Weights of a small mixture-of-experts language model, trained from scratch on English Wikipedia.
Experts: 32 experts in each of 6 layers, 160 SwiGLU neurons an expert, 2 picks a token, a sigmoid router.
Training: a variant of Muon for the experts, 273M tokens.
Below are experts of layer 2 (counted from 0) of a mixture-of-experts language model. Rows are named router (the router's row for the expert) and show model dimensions 0-255. Each number is 128 + 32 x the weight over its row's rms, rounded and kept within 0 to 255. Numbers have three digits each.
After each expert's rows: a language model's description of what the expert responds to. This comes from a sample of Wikipedia text that the model never trained on.

# expert 3
router:105138111111113142129095118139209105152096117085094108105127104091130160141143159152134091106115139131171081170122158107171090047107115185147161139143121106170112166074118106110146063132110162132098177157121148176145099120136114106119177147050120156136122160129124151138157121167096113164202138161135080177135145156080174094171123166113104095117070068128165136118167107106140067142098217043105092116158171066152130114129145098165125154124077143129133077163123093127126148150215147110200165161153143177132161097116100166139095084096155150107151099087105122097093100093084103138111121167185083139193142116139110096113104163113084059104137130112103100164146086107103147202068166103093174162146094158123136099148163101117092135154129146162115175076158128157115146114113125
Description: Place and person names. Proper names of countries, cities and people, often completing multi-token names, such as York, England, David, Angeles, Canada.

# expert 26
router:076150102165106147126116114079107116136164197060108124119158105085158155182137117108144064117159135166160128158082114155126132015112093128124147113097169107202106169102148186141149130103150154125082153116106145149112110092159118130122130167083123157133082126064121127141053106183116098169182128115186084145154121147137143108128206122064145127119121094048156121179123110083107099136128170119159166114181122175129080168160119084168182068090168123133119086142096126134080104138208109147114138151175118135104124118070083139161136128065149131132157093128099141168109060105104054151108115177140179101147097105100120076108115137107045062107092160178168095146128139156149101144106134142108074137113100111135111096142152166123104071125132142122095122122133117110119163129119118
Description: Place-name and title words. Capitalized words starting proper names of places and bodies, such as New, United, South, City, School, County, plus nouns like coast, foot.

# expert 29
router:156046146096137179141133160077109103160121162064073177090112178080071151111167109148131164129182104164132143119122095193128083048071149150158114179122068108153160107126099134189123215182093174133167144124099090044139142120104134113164098127099075132130156158083125119126163101154184126138112071109124101194124105129133118116133115089118112104168121110093135112123163164107146071153117148078106136138165150134148097108165128133116150099109176179109142078147089138109171096098191129157128165169117153141089143104112116133136146141123125145107135120124132125077082108098159170126099146201149137090190116108172155154112130138114105096122101152163142070172169149123175104098079148128049121103180095126132118087160109110102111157085127128221178145096146109186128165128116112
Description: Number chunks, odd fragments. Multi-digit chunks like 193, 000, 978 inside years, ISBNs and figures, plus subscripts, non-Latin byte pieces and suffixes like -ian, -ic.

# expert 27
router:084161147105078150176056148065165147178107164114111104127117127124130161123124125150134115147102134113141118152133188107127074153099164157144142139090168094118114142184137158133157100173161131161099158145117144137044110115117166114190160147048159115126127038112121140172116121099122166174205176114181081135187120165148147104145127137127032112120137107112140125108102112122107079111093118157070168173111112186108128085118173123164205142088126133112144050112115132085113128105170113161165174150113142158112147093088160117134117133116149143120120042074074100152130128127143079094125162147213120115156123086149145135117154149082109103121079159075166129126124141129120150157184121078158069102111120153163141156139145116112075173163069158163082138068135110120111188129115118
Description: Word-initial name prefixes. Opening quote marks before song titles and capitalized name prefixes like de, Al, Mc, El, San, Ch starting longer names.

# expert 25
router:176143121133098137141154097123179121139107109100138115142134105097160154135126167124144104095177122173173093102160149116144112087162144185107152082152082077181133169080086131135191120154118138131114178120129129081151110094141118142130139136037126125139187148179132164122166095137177133155143134141154085196152120141138172101114149149113134106128051054113186158145120141129095080149120151106102104097156166091103188152181123084122121157124101206108170102149135072134127117127145141095189171150119118177129178105188106184129091075120171164104141108064135166070095141157160165179172159173144122105209130113120150114127117174137115068116143127150077077093182071130143165179108097112096094118134072149093139095183132137110085117137144148192137179097154129199137148115112139
Description: Name-final word pieces. Word endings of personal and place names, such as -aus, -ton, -ley, -son, plus whole first names like John, Charles, Frederick.

# expert 7
router:140111047133068173158105156132143085168129090077090089124083146103073153182162156153152100143180139107113101128097145108133076038060123169148129160159169055121149140110053139085141099126078174128111121142108129125135112075106139074116126146092132152158071160124181124146112126167128112127166147099124105177144074100110200110176220146095116110138143114107138166127093061074086057157107159124094176142170183096145088149155106126144127097123102126132126132138088100104126152175152167116167137124129150156124155128116095165187148098078142133109143092142115140101094171130094171105157138144128120098141114120129145098118143110108103077062133125108122086166105164120196153107061128142145120164169088205137073102154168113087141096079096122147120146105114133184161184121130153
Description: Nationality and institution names. Words in proper names of countries, organizations and institutions, such as United States, American and British, plus acronym pieces like NFL, ESPN, CBS.

# expert 13
router:125160109107117124133103123148111052149138136125174113144128118132225163160109142086128080084163153109165180138112159141087099128063076166155155131099137080157139127097171049121152152100102144146118120119064069131154133098127154093162155178131130104147100098032100115095115074115066112140090192149183136156084159126166157101097140157138100131189083086095182155152159173135092109146097115125099155150158197171151141101170204183144119156129113148161151104134133137146108165130115112167184099174172108084123185139093126202148135130125147131167193119081110107133122130129107157122118117189107136131189127075111093123107148142100098073090149127143107124134130172118144111137120145096057089107149098156155095091165070103145102117108083148167081121101176145169106127144069138
Description: Prepositions. Common prepositions such as of, in, to, with and for, usually followed by an article or possessive, e.g. "remains of", "according to".

# expert 23
router:202112187159133132158151174124168104151051145168107106162156142127098195110159068171104095085118114156120121194068148204151135048081112141118165133174158134081096077160116156118122110134093156165128124147132128080109134095172151139168096153092113130129152144127193096113099157162140145138116116109187128204147138150118151076137200157102107108119099078096184155153122157146132114133097097113145134125110206129144132156116158171152173137112108175194106157172083152159101152172137102095151097123153117100117139190123127182125099142090175126103173127111098152125102088137150098131152113143107162123156085064201143055068145159075110127105085131104153101142113085081146176135131140147093124153149096130139067121167099136062161111123099122122143096138166115145170108119058115
Description: Opening parentheses. Opening parenthesis after a name or item, introducing birth dates, nationalities, goal counts or notes, e.g. "(born", "(NED)", "(0)".

# expert 28
router:162214087161109129171106132165129147135140131128110110164149121171121152123083111146125122122185129168158090185106174185128147094072165129176122167130146115202128119091101131150093135135099150094092142153142148106131127120072165111126117169113096077153163111178097145151114113232124159128153160076129119145098065103125168095186111162137099127137133112097140127178125116106103138149095118128162127146128161067147171071098142081121121141118100122092145125176080134159132130115164070150084144159111124139088147126071156248135160139121116142059169128108109122141028138111160120103083151184193164087168112073153117086059121110105102079087117142140116104135131113071159192142079127122080084133179111151108151098146174130121149139123163186099111140089182138116133139095105128
Description: Spaced dashes and symbols. Spaced dashes, hyphens, plus and minus signs, dollar signs and asterisks in lists, date ranges and tables, e.g. "Harmica - 232", "+34.5%".

# expert 9
router:151109109118127160125114130178179101149115176118086135148203157133108147213131083106144197121186137117200109095067185110154108094136114145096165099164142056176113147146184149128124160112089169146121122109128146134196154131071184197099135104095140126144111103136167117128122099134113070142128122114115127190084105193110095115121163145085157090127144078058144143192098076105173109132146045118069114193160148119129130066129188156134113069114078110129137136155074137158094096111167141159163154158155164154130167097083100141142127128154148162062141097153140128135116137140140138187125085137160127092180075083157156121097125104106109117109143124118119104141151127094177145125144143084123162144095089186152074123167087141155121124137146109141101153090173118161083132133051129
Description: Closing brackets, plural endings. Closing parentheses and quotes, percent signs, braces, and plural suffixes like ies, ions, ism, such as (ABC), "tariff reform".

# expert 17
router:148111113148134153082131165129149127177161133119113137136141183144150141124125114168154140109150081189152111123113167149121078145099177161112150076131180076138126133088140178117153112150070144105155159122061116177167113120125122177104142127116111077114148205112116125121138135145144126129128070125161091189107040088161149107124104105142158060078134103092151129165107161143163116127082104088139162121166149123125136078155157086161152097044128141111154108141096107128115076186046136117180157140128142141077141146130121148188129109162159137134118109123068151097108142161161074171107118152130103101151116095148110069097190157103036099108127107114186075154137127037125126161126179137085117113151099145126160119115181156121143146072100193156102100133180125154022082131134148
Description: Commas and conjunctions. Commas and coordinating words and, or, but, while, joining list items, places and clauses, plus thousands commas in 1,238.

# expert 14
router:138110105141141180138121144095136161142120132095127135095171172107086188083166179133165142080150119176132129130181141145133114066096168137108125152087053092154121114121137149118148190138103138131100185129037072096186178084121106126219100100108069043140154080148130100162150099142120149186176122136182077154155152134092183101121166101100094125104130094078152199104145126100177133111159137089098104153134137129177167133210134197200144176091117115151105148118135171089161120101119145163142108161103165130111200137111109176092132147076155149107157145130090144078105111157099134154153152141156162108179100101153130129112104151129131107121112134162125129150147071079146083149110148150110084191089130140126097117172145140092120180119121154179160103104126114160105158149077117
Description: Mid-word letter fragments. Short letter pieces inside names and words, usually right after a capital initial, such as Low-th-orpe, St-ap-leton, Ot-av-io, precurs-or.

# expert 1
router:120128168155159196186129130111142107173096114109075108130125130171143106146160141129120070080156180174125115124123131146075133151162105176111076166132146106160131105098105085176166120150110143117152140165088114115105209137135095203090153135094103113127122156075111061133118072129171085122159101104164128142179118096136091152111157208108133070148089084116160146139089087106193111121134053134158131153115129135151148149186196087141152178122139155147154111114089153132116092187178123131194166216170134070149147171078151142157118126143087145145160103152088132164100095132160154131108153207132095116155143092107169094096143138151109043092129119104119096191154105106114159155157131130121106105126130158152066157181129139129104086141122181139158162119148129114052171097135139
Description: Table cell separators. Pipe characters separating cells in wiki tables, plus semicolons, slashes and equals signs between list items, e.g. "| 2013–14 |", "None;".

# expert 10
router:127117131158072156126130154111174122110108104127147086093165104095114169162104124209130076085169118146087169127142174138154106077124152121176129171167148134126094104097121167149110131126149132118165062138157151100098143103128131174110167139146097052130144168113183106161135127132149133108140087123110165133134121181148155091100162132098136097153093135146147119150187109071148116156146149095055080151154133114125082109183149056146130109091124148144095150125065156107094156144126117133116208180155170164106168163144117145120132078089108115116145070147107070122091039129154128181146182178135078101150083071149188100104157167066077139135072130161107152195099031103126149168120135113129134092134098097145160090158137131071167091129096182119115144084128103099133093181102155
Description: Past participles and verbs. Past-tense verbs, participles and verb particles after was, to or a subject, e.g. released, described, bought, stir up.

# expert 19
router:188152115142100159157112156116143158130094174045121123114198111140141190121115087115130126098134118142121150146133166167134102093150142158088119122121159139168086133114113132082131151092093125140140142177069130133113092109091152124203131130108118099167137145143109119158149155181140135167124123122072108184101118113171134115135132172072102135141111101087128150075155072155145095113158166069082167074124129092103132149184102078174114149109067117141100140151089179126172134119083105168129141161242115123086162179148181196156158136142117159122146072042071185103128166123119110085149125224135176049145089117149108087106133122135098103064126109140138120115128096158145119152124154134099115101155113140164109126148180099099184168114131182131143081103189116122102133158101189
Description: Dates, ranges, table numbers. Number-range dashes, spaces between table numbers, year prefixes like 201, and month names in dates, e.g. "1988–89", "6–2", "24 February".

# expert 0
router:112081138139153094111108131090156111126174151122134041117158117143080124156130144180128120118156082142159099150134071179128153081138157143172166159127096062155164129120077168123128141088133141158119164090104125131178104112110122145125149113105080136092048136060143104143099118162186123096171185153172090124142120103085167133098121068137181143168108098123143104171133181122001056159085163060122135105126122071213121118110162130148041065085145197081126129141118097086154116166140092126134130080117098186104124154099049137172098094110113102083161136096142151113150142148129175173133124123136123104160129128170132098138153156149118142080108172153146122092183097142114105184112112108092124133139130141094107094122150108089076148135113116141156106078141121170155093118118125
Description: Space before numbers. Standalone space tokens before numbers and years, often after "in", commas or table pipes, such as in 1965, 189 yards.

# expert 22
router:146109097184128124200104124119201168149131136084110148126097115051086148109204108156178164146118155131142072100115110133063129126093151149166133124120158139137143186116101124139129125152117154128136128117096148101106090157123148056107107124080099085145168113163119137121128103166091112158189165116120130194181097166176147108150172178124128102106146068093189169131121132065172087077108119088099055156135171140080120140137103062153111107106206109181152128167104107149098158104193103214084103161151083174043116106105113139121097102142186131111114106085127102089173155162092150182124144141148102156183092116078092107107115141136109107080155106113144126117128155093174195138142147176100095091094141135135152129206112088156115134104158118127144129126149117133120167118142125
Description: Articles and determiners. Articles the, a and The, possessives his, their and 's, and year prefixes before a noun or number, e.g. "the cemetery".

# expert 16
router:182094087117140125086127122158171133049089101104168118175127184165085148134101121124151147095132120155147115160116193109076120094125124157150099139138135094122092104087096171114179168086090169144176122107116128161155175156079125132105101109120100158167125145097198101109155089184165081131128152102128125139140063150107224114156131141122168134128102090074141112132132090132089117137104177108151104112119114079102134162142133194164113127084123124112109107153100140148117212168136129098189188180148152158172152160120105143156120098102117090164172099116133144114094050131157138094062112155144198106177159156166152117094146156094107130109149141151131106129160118131161159137097123156056030141143113213123115161174102161073073177095099175127121158126106106154135134106078158
Description: Auxiliaries and main verbs. Forms of be and have, also, first and other main verbs right after a subject pronoun or noun, e.g. "it is", "have been", "began".

# expert 6
router:127097081151143090152104139128127115137151194100145152138098158158135191130123098087171149127108061134137090170125097120130124122117104134114198119128120119116146150129091131074125112129133201163126112126091117128163075148075165138147147157110081125127156071108171130145094094163116156149115127084127133171154085152129112137114125099030140087122078112116149168140188119073128132172145114093126163153132168096090112147136132154144135108095142135100176108119091183129099104096080169125124156221163116124108118139158134164152144037115117109091066081146098166085102135177090112137016062154181119115167143149132109116122110122098157119098100116153070072148161096096121147121138147126122180118161082117144039129190161150064163149133089119163019113103126142142133096153107167
Description: List and heading markup. Line-start hyphens, colons after infobox field names, heading equals signs and table pipes in structured lists, such as Born:, - Country.

# expert 15
router:112153168165165096123127112111106121105173146056100134127088185107158151158109122158138124114170090181133061098120139135111099084197103137079199154143109138178094123141145113122125122120085158141161124134126137081149166126111188146127157148043129110112172120100138108129138099179147048118146149102133141164076132110130078141139110167074157132104113078135208153193120105094176145123161093117018089154134144109082162122179063137120096120149152069153135140122056132120199121148103148161133099172176140101098139145196132105128157105158138127125152112139135147083074081132135162157123151170078066117154093101100111120110126131145115074122127118108130141089163159107141131122125160070120190115149069139132200095145093093165155119096132148148109196144198104136128165084131103
Description: Word-final suffixes. Ending pieces of split words like s, ing, ers, es, ate, ation, such as mortars, Wishes, exploitation, Mongolia.

# expert 31
router:105063118131106131145118130134155113090153085107130119098151109184195157160128119169106137160134115108095152114131133128092129115096127178121150116143131102107167080072071100108122139076153160145116211140157094100110126145111166118142179111132078090162122105139177088146166086132069123185173154101078108100096101096086205150154150167182145095085051147106114129146111147175141126119123081101198189158112108089114129125154146192128153136099124159182118151119077115103093109108088116161135149139135137130118108129107135168205170137135017146099113078148141099147183105130125137157100117173148176126126137153145163125152171137144109124154158111113090145127085116119136102113106090157115171100159146164058128181126172158133095030092095143160139096167132131138088185108150228
Description: Capital initial letters. Single capital letters starting names, initials or acronyms, often after a quote mark or parenthesis, e.g. "Lil B", "Sunniva", "NDRC".

# expert 4
router:148098128148109182154137126147158095169138152095120085127108158132161141147113142095121132098187134143131111106125204197134142120130126128170135144178149076144098135108156206121111106163055113151123180162144125142103120064140131154132121114086107108184150145112124103076144117180142124223129118089137070198082118114152119131116150183106155094099052114102106129186137150123163107179120170121081165181091136120130120153110154150121120119128125199070116160160117159131115107153160131136114136182152166106074128149083122137132109142099117153100161119068121144110092118133160118134100105220070123109146113088193106128108107128118111091128095090112222144170148121069130182199126159155126094143207084101099111156168126201138087066121066129138144169125145128158061107126145135
Description: Sentence-ending punctuation. Periods, question and exclamation marks ending sentences, plus decimal points, thousands commas and abbreviation dots, e.g. "eight.", "2.54", "H. costata".